{"d_model": 448, "moe_layers": [1, 2, 3, 4, 5, 6, 7, 8, 9, 10], "routed_scale": 1.0, "balance_bias": false, "n_head": 7, "norm_place": "pre", "tie_embeddings": false, "init_std_o": 0.0, "beta2": 0.95, "weight_decay": 0.097, "grad_clip": 2.0, "warmup_steps": 200, "final_lr_fraction": 0.0, "train_tokens": 425400000}
Below are experts of layer 3 (counted from 0) of a mixture-of-experts language model. Rows are named router (the router's row for the expert), down (a neuron's output weights, with its number) and show model dimensions 168-223. Each number is 500 + 40 x the weight over its row's rms, rounded and kept within 0 to 999. Numbers have three digits each.
After each expert's rows: "raises" lists some tokens whose logits its average output raises strongly, later layers aside. This comes from a sample of Wikipedia text that the model never trained on.

# expert 28
router:528531485434515466514508481566494492407474509520508476483523453509506500502518510571534531495480496507524420506511564499470521501523540484558480488517595504537514503551
down0:536495487503496538521573590491589511516478508516523549496478576452450524570489458494401463496539561568464527486534485409493503481496457481533530491521509426553456569469
down1:543456401423514519512478516438506527492481537470403493487445462543533506540492490521508407574486490456527575511531488531532437480463460481502493431511516497503563565512
down2:480494503456536520451511468483502542505521477443530491562482550503513493502529478492425497544567423456503452509468546401460444528561538536507533484441515484524509414556
down3:501494441569452558499493529532541511465467549580492528503461522494542454483533480458468403409497454537448464532531560502529505490451496531529514571484584473522446534470
down4:467483546493499470512536524388528543459556471456525455494508482453511551506530567483500535531486489443506537517541522540492471544593507486495494463485426547468412517472
down5:505556544465469457482491510494502524489422472497464467445471508510538481551506521465517457513630459490564545424507547477450532547529539430537486519475466503515472518521
down6:446534505508506513472471505543534554456524530529563500458500558522492484468500505506515483527546530448483412456513515577425476574543473479557527460476511512465551407437
down7:470473491457448479476483492520538537464573468517480473573580593458444484452577439514442524523467420510458439524533499465520584564513451522461463470428516568510432473484
down8:523504442539428454506474465550482530520550453497478598495543487539490577478452481471425479476496507501477542483478473472578519518550450481467436507459507503511446443576
down9:471543487477514497538477535540488478494560409519487481532489445483509538477495400564449482533519588501478482477479476537602536540528501543544524566425497478526500525457
down10:520500529505491452517530531506473432511511511535563448530577445524501565475452503440530499478484474445420522529459483543536585525511505512538474492551531555432456510557
raises: "\n", " In", " A", " Other", " The", " It"

# expert 47
router:423474463472531469469459478526449486475450521564489502447504504451469540542534504521549531494469526514491412503453480551470531479459555510450458472533522522512515518525
down0:470496520505561569527504441466457446542525459559513544593552525504529526500419513476540439486577518428474533463563488503527533513445557511463460521489444402443484541575
down1:483487439504533487494431499479459528541509464499429487472534488426448488471536456453497486553499480490446522559531442514573566539526449564440512600446495496427577545511
down2:522505528523522520517470542456532522501463592438454500463452498471456525498511499539452528488511472463444490514594477460462542509570431541494433450435515536515525563435
down3:514446516549533440522541476495499500572477479483524512517517501480488485473563467418456454495507532475458508487444523438466520473500472517533470491503476548482518479519
down4:467455469513462554588470513464532505455432449538473548512459504481497515512489503482499511508524531530488514457512475524535478451518489509540540457487528453568435462474
down5:583511543547597520521530497446443503513491403449482491466514555515507515468444483482527553488522434480526503479490581561516485452487473503510535473475466481502522416502
down6:533565484488457489519561422442526453499496508554495450509512500513475533565451601482521476518482445406532409471539436464515479497439466501528449469392513457485545475556
down7:486565539486476538482500492475511511516456517587404516509463465466440381496457441410529489491494617505525501498478526517497590502452453469588576518480526394559480390502
down8:559500502455517463514563508521493558492505367484506504485519474518527446502472520526537490486511428437553514562564556531474565465513472544423458470434478471541512509575
down9:450605382493436498480502501555564507504506441515520523448554513539601480527500462448488529498516537467421532522443518519471494532486482515501518558541506485524492545517
down10:538520495444451513473503453467467517450543575543563540528534531472469478449510555547445496479556451510477490503536561515575431549513508539490584447504535526472489534520
raises: "z", " of", "us", " and"

# expert 6
router:520524480484511457494437476548470516452487468589575478452495551498540494493516434474528550458486534486525555538513502507475514489538483495485530435530529447567542499524
down0:522537456551539501496495498434542524511532557494511486525498458537528424527506447590448426532516493616407567504516476474514441496427484560548432535385468542454498489481
down1:502512496484546527459477504510485484514479522529502473477510486456487479444567524487497507459488408426519455484529567503554509487593542511499440455459474532572488536522
down2:473520511547528527488515480491474578491534535487478457569476499501445436501555498517535511532504540572470492519512436461540429468470511466505517543464451499513475518513
down3:515478511534483519470465505428567488477453481489502507542593510447537481489508483480558522560531516543470542532514528461546426569498498523557484568422403493530509534494
down4:508550512464570536492515465451575410572453569523433487444413464473396510498481475489571513522472502573555419501487484477521530507520515399484466562486522491535430520515
down5:481488517456505570565492464482485493502512421493549534525525551530520465483503512504512534551493540444523468498440472496525513512567464550464521461491537493531551476508
down6:554490522467539552477462490493447492519525480450449518403453473497499537573496519503562460457422526487491488503501450513487445404507418489493575467524484517506509519504
down7:467515484526495508508505465497437578564481511466461486487477526493589461467454535551528426529538486446560516531505507577497400552515557428498565433405540449432515405529
down8:530483496510441495524496480512531541468525417441559511522485503509449563391495503442587505488575545497443489480525480533467507520510372551470508503472444453549575495480
down9:457595507475521544553493448445458498525522453501517402474532515520488498479487500554426475504563514504513480496511502510432463585488511484514499486559524444451448528467
down10:514544497557470510570478507498467493467416455477508459471463497488539519520541498498488526523495467497540474584538419460578531585495526564432513485524501457517490500522
raises: " a", " the", " "

# expert 32
router:484509461483555476529433482511560465463522537484511498493488446460502551483434472538554567501476546516542509551470453470481512482539512437458409502531503518517520564550
down0:514516507553446525537539457413513467477457514470513466492515457545511487524551496532484516420528440551544508418534500550556514535471467531516516567433487419451492477506
down1:590491560468477522550501473486490538495572443476447471491474479453493466482451535480515480593522544466464485521488467463505498546534531500474458556506516588499468450474
down2:506476520532481452428476524511539478514488540473521531486520487504473429553463561490468449506539525491527554462520491474493523527476507441549480529566523548493511507480
down3:446513517547459500480472520469432498486512428555549505567529492495500460512490470451563472571443501532504477484511479456437559456517457492498476443509545551474543484489
down4:544590479560498558512493476536561452530539516445505485594446532474466457547491489509501499551443528513493525503462561542481551528522430489434503453518539590525480483483
down5:521548448524483471483486418485517516414537493460484525422513507458564518532399517525485434504538413489553489530587521514418439498502466525493532475487481497467496482497
down6:546478467455411452487572566504490464492502479533557484551474451403469480429450527461524475546527487453464559541557559505472545521538500431502532564450501431506468483553
down7:532375440516481478486484468551462500455508491489499515524448512514494485479475441547500488545484474554485567563524521493487459463509482452494583511478448502513537492444
down8:499495509469443417547529477504497466482499458529477520420561484490506445506502501477468540525518490515396487538461541534497482438495465528552494468541551444500558490537
down9:390521528531487482513482433485500482475440523510596524562457519551540560523489471479482508477447530471492507532491498488435444509536550469498414525532416438486481565513
down10:503524540433557498530528476481572533508526564509532589505501495503510448517591524483491488428543449448525450466503524495546497548487591566511537521502495503459488506535
raises: ",", ".", "-", " ", "\n", " a"

# expert 18
router:571486430483526492448482481524477487487457556496529448522521585465455531441490454513505507509473549506506434479420569507495517445523476495539479440531505434448521498488
down0:548475487537501462492490517530465524456445456517437502477471459467489416472476535509437482524439439478525571498538519556553477537527417458487507555512458564396529515479
down1:465485500443503508524472560541509518547524508412439517365525450512468443488499579423521501500474461468510462490485421462501560520514514588500535525514516526483481451502
down2:515480511507465409491468517571454536482510515526462450468539444450515454516517520457467545487421541479553539491485522545526496444547499582531435531508485476424507379453
down3:518466471533527466524495525449564473451535504497478533483507470536464524536539474485455496445438414540509512549525544489590534508527548415524502474460478481526491575503
down4:539536435462470484494470448530535495544483474464487503459484515431521510459534507486534484527501542483508570549449515518527501583515478465469468478477453540473476476439
down5:415577488528505483532490539482482477537518434534522475524567516463477450468469504478486564423504499455478543500528556528475452536501501522496547494447566524535566552479
down6:523520476586509472531514414519481440485497487497496517478476542482530356532511502501453520478557566541489542522542476516539506485499515479516489499545487403482509530519
down7:513494498541494515501510514472517464492411487497547433530492539487489478523531439525541525457569548591517433504529534490504570521536487467556480515501472499455495437534
down8:484521504477498530474536544487533506509452502443534429448482519514532497519467529466525453534531378506479467465514485438568498471459530584521492471544479440505435519475
down9:452438473464496555455485513468464530475477476493475501547483602455480558468439424516531486534543538529484500526493418471495478529562494464568524541486502418518454566422
down10:508527506457546510425466398515520454533534463486511459506554483510421448566511526495473442485541441471507478570485519559539463537441518448514518511533484554540476524439
raises: "\n", " and", "-", " (", " in"

# expert 38
router:505495513482482467493511509508464468533508500520487558462412456422498519537409502549519553486495533496523467515526530518426524498516495504399500480462566530534500515485
down0:559479488544495489539517485538534527595522503527539464518531488508434468454477466502472527509533505544502508436550542425464521514464585459488445545497463545532403500534
down1:539598528510493541474431506509419515488436537483491538441467563532563472447483511480610500476544428440513464472499534532493428479487503579511496503551521513488488499570
down2:475561460504528500478563500463498509507508519481494486486465472489471524454510523553545475589456534477473439506489534482597514466520497471491539479493491499566494508542
down3:524471518452462496416475425496511584499575502491546537504546507571526524487539455541537526496480475509445466468500481489434469490467506468479566469519547415424468488524
down4:528443541454499541421538498455544436530490483512493525409469535503504478480508505484484508484508514431528483479542613456557434441452579453455473510528545482481506408478
down5:545521499475512492516453454533513506494483487546473528524527493493519525530534487532459477517490555458492517499451531523460443464445523454522516589481488506495517430457
down6:506522525533571504500490491520570439493464551529488501489486429538493472418537483512576539539550547491490466484514434465443454469527536450573484555521527537535476493548
down7:524498572521527512475494494495422539502513564498512569482521502445542416531401603445604578539507439460553478494429485461434597477402529480492525500486532527492481505509
down8:491489468455500531486591529513484494533472384505492548578406477573567572468529474577472393617513490514454470497517464553571475540526479513492490497474557494471452476547
down9:429515571511553531513523463509479540505549589469426457451492504500473466489508399499585452483445427500395510448501434506468493529473462483516446507543505510439532534486
down10:527472474500504452428492556534486541564545555511501512558505519511478459528525452521471532515460489473487512460502504469429463464566503448528534533455497607546599464440
raises: " the", " this", " ", " their", " any"

# expert 36
router:463462457455539455481424461536469479477492550550540525469492496460448528477451483518549532472456540508544433508433516541457536442467581463446467445528535510512540545573
down0:462482533562504492589509506441496479583459502453455546500540565515527482483540490496532460469551477567443494507547377540529491520503487511430523461560465477462512562498
down1:519448544496477535499486441531488550581533517498466529555536454481508511537439561479583497445597431436520501448515605501478479454468511542518456563521578507509485466571
down2:562476479512544437544487464488482474567473555414496505453527472524505563492495479540559500574480456588527425465478576490526419485426499492463519488522464575479486468538
down3:462468576498507439467497568499535548490489562494505508508465465497538476467495520539501483465467473531495410528540572465469488450530494500454540541443479484460514481467
down4:481506475523471557521449468434544527484409405501559427501466476445490496473517534528535401507493532456469481437418517444501519445461548469536486463536538574526505529471
down5:421545455467535500519559458516522537544470497527455580505486473488554522470495513527472471523442466509443440517469450552484526433457493489516509494504536489474566466500
down6:507473471487540512580555447462524525502496516487507500487516502574478487509458529521487536489553558492443466515525506491513471554589470425517495459488493561462439545532
down7:509482523557526461460482464502495487432510471563480514527493480465499485539484489598378423465506528485425493451564492455499450467451497556473499439515524542524543525556
down8:483537529521494466524479525466510502476490550456453525524497513499446445440477449469441481440497462449545525436530453501544465524518464493497543442444517578489556452469
down9:478420517402517478432492489512461534507506530507437521546515481539524499530470442549513526532493500523524498528536526459500465524482472404555500514540554431537613505461
down10:443476499523521533503519571552507449524471427519449487563542538484466428483470475521452497462495481447520442526499588505527457465453540468549473572546451449499501519575
raises: "com", "ie", "ar", "ell", "al"

# expert 11
router:503435514480545469470463463525509468447512494533543461447536512506493599472426485539514508481483496408487500500485521539409496418498461502411447541578448507500530555558
down0:472516529446442569524501537534505532427408533460500521512558480457488477508536534472503487482517436515455513431488526486433513507490407507527481500568443472546512460483
down1:575555460539553432521447521497518482438523466484455556505452476525497563509502501468484491529529527478530466513505504404487431530524534513527497490534528550509538414436
down2:453476551373560516480447467565493559423457503566528466473473554446567500495432579471499526484510523466518526518449522525466545553493491489457472500503467536566513541532
down3:498375526502505594509511503453509501515505499511557521479495475566456448551447489414535496462514424540572521456523525432502522500527544510487546495603446477517455518516
down4:512533486551505504458490435489502476536487492495491562501470559566500375466514493492508518511566534518577542507502509526491558597527511469500455508508487495559576456489
down5:535539488500540507465592492505495493519527500478499534465555501458524421492452453497431589451480515488462455539491434440454440558487543538548466518445569528515556502456
down6:478538534527469428432461552523457476516525551475497494414463516529463479515536484464484510490482504571471529533535466477460504540496478511456535447484506521538560519502
down7:457512525500474564595481455509497517534496447526481515488516551465477468454559535510496485499541461500476507481548487476545502564557507433462469540552545535499497502495
down8:512529555431462416461584550459586484546504561488434475482471493406492445462453478511524524487510457508552463426502471483440499464526484495492503521532517494487526466488
down9:562507534515501416522481486446568541476478561460556507518500477514462454530495464438548556581479489565586423506518479480514521555546529500431524592512527511412585514408
down10:519584501493470517517487480470496441492455462493507501463454487461451455488461487503478483528510459499525488503469518514542486499532529422471461454462548511422540464554
raises: " (", " ", " |"

# expert 22
router:462426441438545469449458436525481467458502559501521491445462515455472476468478501524513528489460526533550423504445506509442551448469581470438474460503521514493534548553
down0:493456477541515458509502535464532476557490533480508503524504490463451433518489471531440513496448524501518501539522507584641506447479524506544435492546537558523501535488
down1:507553504582413439501524529494449453513468523560488509522459529483545589493540523434575530517509443468574482539496505569511508575511577421512502503508416525547500451500
down2:560505521479469512539507496510545540492553526445478549468597505458470482469518443518459529574498588522452468532437478480475534556485447521444502547519526559481591529457
down3:488483598418421528507561589564515507503489507495446467545515504441541485565466491603570496535522488516485450473505444517526445551487494418496615505503465451469457453551
down4:479486524447489429490490481439461532529572514489415453569562556498462505472475473590490492499470480520509567553506540449536588481527562500567506484445503519501457538499
down5:461445557460471519535450476423419508493513536505485441496542462512509496577445518484471499496490525550516510475487429493562548486492520512506486550473517508455566504509
down6:490494480490566508515452499536477539499477439480464487489472462424546477474513461495484522572493544472545480515552478409470462356475491531496445503601488563494515541480
down7:536508546433555512500509538466489554526501475498483525470523494508472449486559505509569450478514651532530469531538451460540487549518523588501516510495520482508499526485
down8:485483566508433494468495466527477494376489449476555486481433523528538464499520562526435517509532444498497493497478522473433489553495506460535503477479525511499418493474
down9:537466473486475528475531515403505523430514592526464394487425496482499521440505472460447475529550412481399522523481500541518483485446532466531566568490558435533530515510
down10:488463477494493483488503498472453464525539478544467478438479477477521418555561441491479550456525440488527452501480472496511507522528504512554483493476465467432595487516
raises: ".", "\n", " ("

# expert 29
router:432410485480540463476463461471511551553500485471507519517477446452401573510527443526478527471496509540501423540490507506518540494508498432554475517512462521518562494497
down0:466511509542507413544487479478466539487469544552546472499522477569497515488475500466481539438485519460580529560478520573512434514537487525473547509513389481447526516437
down1:513519527498525527510477515511520494528448410523489466462470529532551508485451579362535493524558465462504532559460482528477445497501515510583457439567526614506456545526
down2:500479504525523514479489527464528500507411449538434472443470472467465473451466432518477592416508524575492524472482489530565498519532457469525539529530427522540507545447
down3:493506515460482452565503530458511497542519519478481558443463459442482483500526455498536502577525492498513487441514461472563501460468526464463502570459478577588544492534
down4:499453518569483474481548542431445537500526452413531506481519475434408490504495496471407504468562459516463436489520513469500537550534511412537518567418451573465452461489
down5:520556505479437533532519547557562502473394427482482472436494499521447518562416440487548527438548479533486544510574516528508464456467501506466540492498555487545510563531
down6:524499522444490424526520485528592490554519533461509479506458488518528508531535432570539451549553465490538515502420485460486547519484502490501508524439465408512536566547
down7:454601469535471517544485524429502428402484481557513505439469516498482510463507487480467515506590544461441549474464543522550485488509467584490471486536420524407503519490
down8:480455527544491452465511467509519544498460456526478486557488448519399590515559426501401571423478495610477466440516512444559530496518473423524530535517508477548594471500
down9:560581503456497460468524503534448545508446508511487547515454504440480515495541517500459543523498425491522542494554516506486504599467470490495468473449505516521581444514
down10:458468503502475434464496521506483509547512481479453515516507505485474492462523464494535566454567587540453532489489441506625502499540511531495498517442488524592492513530
raises: ")", " ===", "Scientific"

# expert 15
router:477453459447564458485456446526471469459494521537521520466487485444440524495460491527540515456448534495518434486430565553499540441468592468460474447525544516515534547580
down0:502614511504487476523526546553551504564545549456480561514541487523527478488498496465479560512570527545458506442597482463481460510482512506454449423512555510511507439542
down1:532551428531389507500462583508466519483555482609463488489532518573516564488537516534483528519570471488522497505537507461522445482540521460513523528488527544521463511448
down2:533492429519480551485509461575486445559521490533484478494464481474527406534439529532498530472506419473454517545541527495541501519503416532541517503426475471513507560564
down3:459479576512561405441495539498489496557447476487516489450389531479518476581563502515530481497440586501496404469484545448519434473523557458550495456382555531491496572534
down4:547483435495508494494512485532432598498469537459570553487548447529564453502478510516514549484540520504547517499459448556401422494443517523488536417526544470511484450474
down5:525517497464440442497488515482478501463536499502576450538437489456482437554483514474450513504632532481581500452463460468501578500533514486493524515455509494495462481507
down6:474502522535434493516557563521478558491490499485519508517405478411531552495548524560425481496452515566496562515517533499442480561566565501486556500548483456513507478509
down7:535432466506571488486484492494575428523499461482486459539420537541534478529554470544521486473524470571504460481492533511455510478503481518492473511503560497483451519482
down8:564506555468458498537536463449477496453527518480467548541525439465528465542478516519500506481507558499506527474534491508482515481503494458529459494490441597532457560485
down9:465497530509513473538457545484487520510422517528531498523560437473547441474518478455398510490428349557504456469472455522513494428446497482485423496418449529510512460516
down10:548446447493495485537453476508554457451503519526508448415499482530473509513468424458464477474476427575432488557470516527421506527478527603502514479476565618516485496521
raises: " to", ";", " on", "ian"

# expert 35
router:483409482443537476473465459538492504505512490523535539518503528483489500472505478530536512393466531512518488454448562603469564467509491453517474488599460567503549547547
down0:547478540526546452508553478501461483474502503508551552436447428493548424474444522517497521521484541511581504595530576429492465524469563498477544469550477517525469523440
down1:529475509470484458457535498495489483447493539504455505521463450436518507543431524491554488577498552543479463465462449533437552477469595534533525470519501421528482554525
down2:557472497569412523506523494426474514562459456506528481455450438475523496567529425439482422469500443513479522498503551511503453488524463468483477517495466371550489498537
down3:585597469507549498525453492528531549525532547557530506533493519534466559492495542507551482470594476575521485531501521473472513539541472517449486461507466537453505529527
down4:481571527490558488469510477530459506500433552442483481454518517461495464573476551428504440501528452511431489499527518520479466460488479526507505489482533438473499472488
down5:419532541531495453501484536467489537476472491542487555567493511478592548501462475540558472510495522496507434446459492518540410487513503470508521436511540465505565497494
down6:558499510581526494544499458481474407492451443477485500469489467527497534504500435535542497466535480536519515503530522560538522405433585527476498517491554555465538494536
down7:552464474491460525438642485493506498442499523537496484569548483523492532550507483450422465505545481525484509533569518454488496469490414436497497536476547618494579552530
down8:479569526538545474503480540497525493458497532462492491434486491533486581534402470535535536504518536468499497482471490451522472474500576574488530553496524532484468504464
down9:513451494463505437497433517515470527529559521441524529519524483498463459456559469482538524442500472494480505490465472541525502468506518489456502429528495661411535557494
down10:463491518458460444539440504516519468485450501554483537502486494495513530478444522522500588569529561442525486506530449505426482527496498530501553477472507459562494546484
raises: " is", " was", " ", " in"

# expert 13
router:478422448479588488555404474533475468490523558540511432528472498517507543419471457540547510464418535473538487533475522531517518435524555456401490517473526539486532501561
down0:458472464479481444468549447489534608521511455506524526524478505493470501499492499469459564482509438478457573478555453497536508449519497484487603533472479465548453518534
down1:487497555522500480508569544457554469456533520503614477497434484456499525515512484448516537514489583500513508468502541512503508530499474570545442445567539427491512506481
down2:551461481459459482399484540445497478503589443503531578503527554512506482462599579543539513472507477442448458476439453511443507491472457513495516446495481472511558425571
down3:510436538538462481468516501574455527504533446514555566444545486550453514499528510524505509531533481546460521431561512530434536498505559484556570523532520597528491560473
down4:529483434485464469483494501512494536516565471532530502489540545500539472549516566538573490448495519505517471495495598456440452461474479538531427533534432509564476438574
down5:477437534527482483482468465414482489549562567564449479542462590443568449476493485473588502517536550497563585473539473497449472540530457460543524490541527586554459529441
down6:464561519465504575526529511517495529536508505530510532485463487558487429517464581480500434541424456460506500567470482463446446540515494486458488542516500466471521457459
down7:552514510470504494460412494488529506512469523551430468502438500501445464461476535523519514430493486469564558448528452553556540521426473530415486538497579473521533489431
down8:482492500479458475532574459450535500459561529547499527549428483451462432509504480516460514522524504482464484506481480524519499495483451502505470539478523437499559534454
down9:494520452512449477525460603545552505494543504495496534625496490489505509570558453482411524500489524500460445503472519506555501487549505543454452554565524555552557482494
down10:539598467504528500507535462517455485492465481490508458461498464610533494518439551494578423494450471485510530522538524512422583508461466506501478468479487475479505512577
raises: " for", " to", "-", ",", ")", "/"

# expert 34
router:469462451448546464477420459534468479475489552551533516458497499456448524476457477520548531466462541509554435508433534546463531451468585468440473449524528510511540539560
down0:525530433491499492551415492478498464476535411488495566510543504513487545455469471505568469492528487509516432553456499473540508428481551525546514509497453478399558464530
down1:499532493510482550488430460520521422531554553524513494534500540437512477432520469558443470472452498529509578506512498442506541521489483545489508539599532478572509523445
down2:500527537534451482503475484409517528457494528483452552566488454533530465545493447501465500429442486473521490490565515525522490514535543544482448488449503564443568479554
down3:529494546441442504484517484543497468564456521476383496577577512515451482529539497492448482578482545513553564479443465495566575565442473498608519459574433557488432509554
down4:531547481458471496528528472503497510597469578512513536544488540477471485451493464590444467502471490496525429498521514496400489449448461552553517487493476524558485403530
down5:524516511561493559486463437532534507519489540471510492498561451528534526480470521483452413499498483443523545547457514408521486529490443516487464563538488478526525542520
down6:485501460507462510490461587403550454446491505488598518491557523598541471540511561563466535479379500508535472505499499548525441522497484520485497518440484432469494448528
down7:484457461565467546471491491486548487498524545540526511561511505494529419498529548475430473521488515461523535460562500485569529473603483512481503476426449486455464425479
down8:502455489476423543484495528533539476536448459447524555477530510457514577583526480471511516455401483470500590465556475505487485530481488498478513455467500565514501502388
down9:528514478537508492537520631427516470453526566500536591501486478479501472487482499395456498491453506483588465450537516470532479473516450529548475512454482561461473515519
down10:494406516425459486483515449576495517491503461551480446514456522519532522531505600416408508556590444483471522492487568522576497550433448479468597465479460494466518473550
raises: "ulate", " relations", " block"

# expert 19
router:454444496460495476456450401532462523420445539500522585400484520487533508510514495530486551473415485485514468543471505527493498486531518408483453513532532514564541489481
down0:539453543478515478564461495451474454467551537482453466422515455483504480508416515490531527481575473499453495549527549528434553521549508487524583499501547490490507527519
down1:524509498456543442464512408493528461501470508482507519488536501466500478515444538494384452531537520475512502571537447453437450508562573456489521464507565553553452545436
down2:503524489460504473579524467493516477488502373546497477494467526551563512479581521466515507557499526535516509566469489525579537458526499492515499457431526486538491437522
down3:447487526463545568479469588468517497467562470524552532570470524478480507422601549484496544441562514534432537533509537520504488513587425532506520468486502521468521506528
down4:487514507434503502461486571494481545528474493542505483554476507474473514500508562544520510408479513528487502548512497449531492453456533491518552512442462496503354474491
down5:518450466572448475478450482512473498508487509521549481517534541515548498477420534517520514552505536534437509538450484501380436493502533437514468439470461467524460520544
down6:498577538448458432532472491529539515488497492442563465478504552517462436455485461406559544517545522443497494393468498469480535539456442539493463481382550462495449514553
down7:511568481469485538481466465449533503463518494504526435489440454466543515483460429445505443500511504565442495493477425454518471454474587569473550423554455519540515576549
down8:514472428499502493463566571523523447525505477487482581562553447540514509510527556531508496475549483499385556487514466501576562513521490527508550566514439461476519500532
down9:546520564574459514532466523468507483491458522494476494502513495500431445506528490482475447518516550532465463433515513528426500510472429548484539516482514530518552410489
down10:583494551545496455500471484494478556482445441417500543545521500527500452512488527509515472519559484503501511517499417486548440523495534566584469492506480527493519508521
raises: "9", "0", "3", "8", "1", "2"

# expert 27
router:554484442441538425474512470521527487436521530560539502488517524526468490529490482535545508507432483510549477511447466526463524476440490470523490497544520442524521498507
down0:539503430451516490560488442556479471527482486444525457545503483512480442438580495478483442545503558518472524402537486578479572534517469484517485544464531524528437531515
down1:465574504502513500503501447496508492531513481578536512481566520447519491534528540584486536468555482498532507510419529469584491568478422528516537547463540492555536500520
down2:498499507524494568500465510516537500519478498553493555532597573495455504486453446525421514498518526525495512547473505492503512389478456495502497497550559487454462488523
down3:478462549528478507491505480494504551492527437482537572436452501491574470473559483486482475495524514599519547470483478476520530511579445505458479518433514499527495521575
down4:524541534546535510570480520496490511459459535469518486466494488498504574515519466509476492503506503591505507525560533558509509468535545490517520528528493458475516499486
down5:516498514419527488437534541477543519490529500551532462518474477559522487540436473489534461481483522492458466431412563478474491431461482557479579443537493482478477490428
down6:432490489495477521434499467414508488450497441440495567516508470429534482487487553538496482524483525448505534541469532493542472540415464509536517549512473438474387604578
down7:439438556454519606540514530499471520529529472460492432480522520480477522517440572457455513502539532539485516571471460460476525507486532459496538499525475595502489563501
down8:512512495446477502516522488519510491551510477499488522543500548457555523454492522479537461501506469521499507466479523442511551502567507500587534441444440514529486503518
down9:525409483513416535480576424467496519520464447454420546491443456467586480513503528422496501489460577501465502500492510463504476498527529504490514515568458470490469474496
down10:476517521537579583508485480456540519486500481542486475471394453477525536480435509498405477462495432530558480466510469479488532523470518560433552485527496527489464514432
raises: ",", " ", "/", " the", " and"

# expert 42
router:513486460421523482478426496499386442540525552518517506491487480534414477471493486513536510488479553489508507548506485545473529474446571460476511430500524440541546581535
down0:440502572531487512523497553541519467537464422503484502495473514453526574497506426550469499440454452487466557446487460517542482483487508470518543518420451478576517512503
down1:567508545528592505525519531484471484505524514543519532606519504537448527482445454530466456447554496532418523430517534465499488548499479508491444486453461505494520531556
down2:455582534544456544462462513468569487538470564493483539500518490509448469451465521475520500494535571515493450579498505479503502550453476494620471510561551533526500534475
down3:578571469542539485549477554427518488494538490546426496521493498486471540466437572567434559502454552505541525590532490482488567539483520517522531479519526514495446553492
down4:518495476507527546473534552451448472536484513451433537460545502503588487539467492510556471520518467520462520570482478517562500445517534495483521491547508420436527557523
down5:493522477494514435475516450454562478483515527555472479498521549430472511503495446600489494575470471485492459423438460493546563532574465525506494506502530531568548531517
down6:444581531449501562515491472505442446515530435523500476470543492537478489509485564472541466547516488530440472539515487556456493596508517497463486520404463452508472519504
down7:517484552492516518553564531515545479523525522550499494515497503558475520476472452529522518462512567481523541523433474523451552547476539460442512419468551465492484493516
down8:493546522415521564486517524552502520532482448545485476467475536518517473555473513481453502519485567447443516462489578480441396429495490568464520478470534500450500468522
down9:458449523533483422532561534503466549416514489548444483483576545527505508397477506465492462438468499513449550579551563514546453465523508487421496488497508503425470531503
down10:476530496585545458495554427500471551483487556491523558515530492492542500497503583459518499533507520462427476541514490500490532540506470448546503498525559492419447569532
raises: "s", "y", " –", ","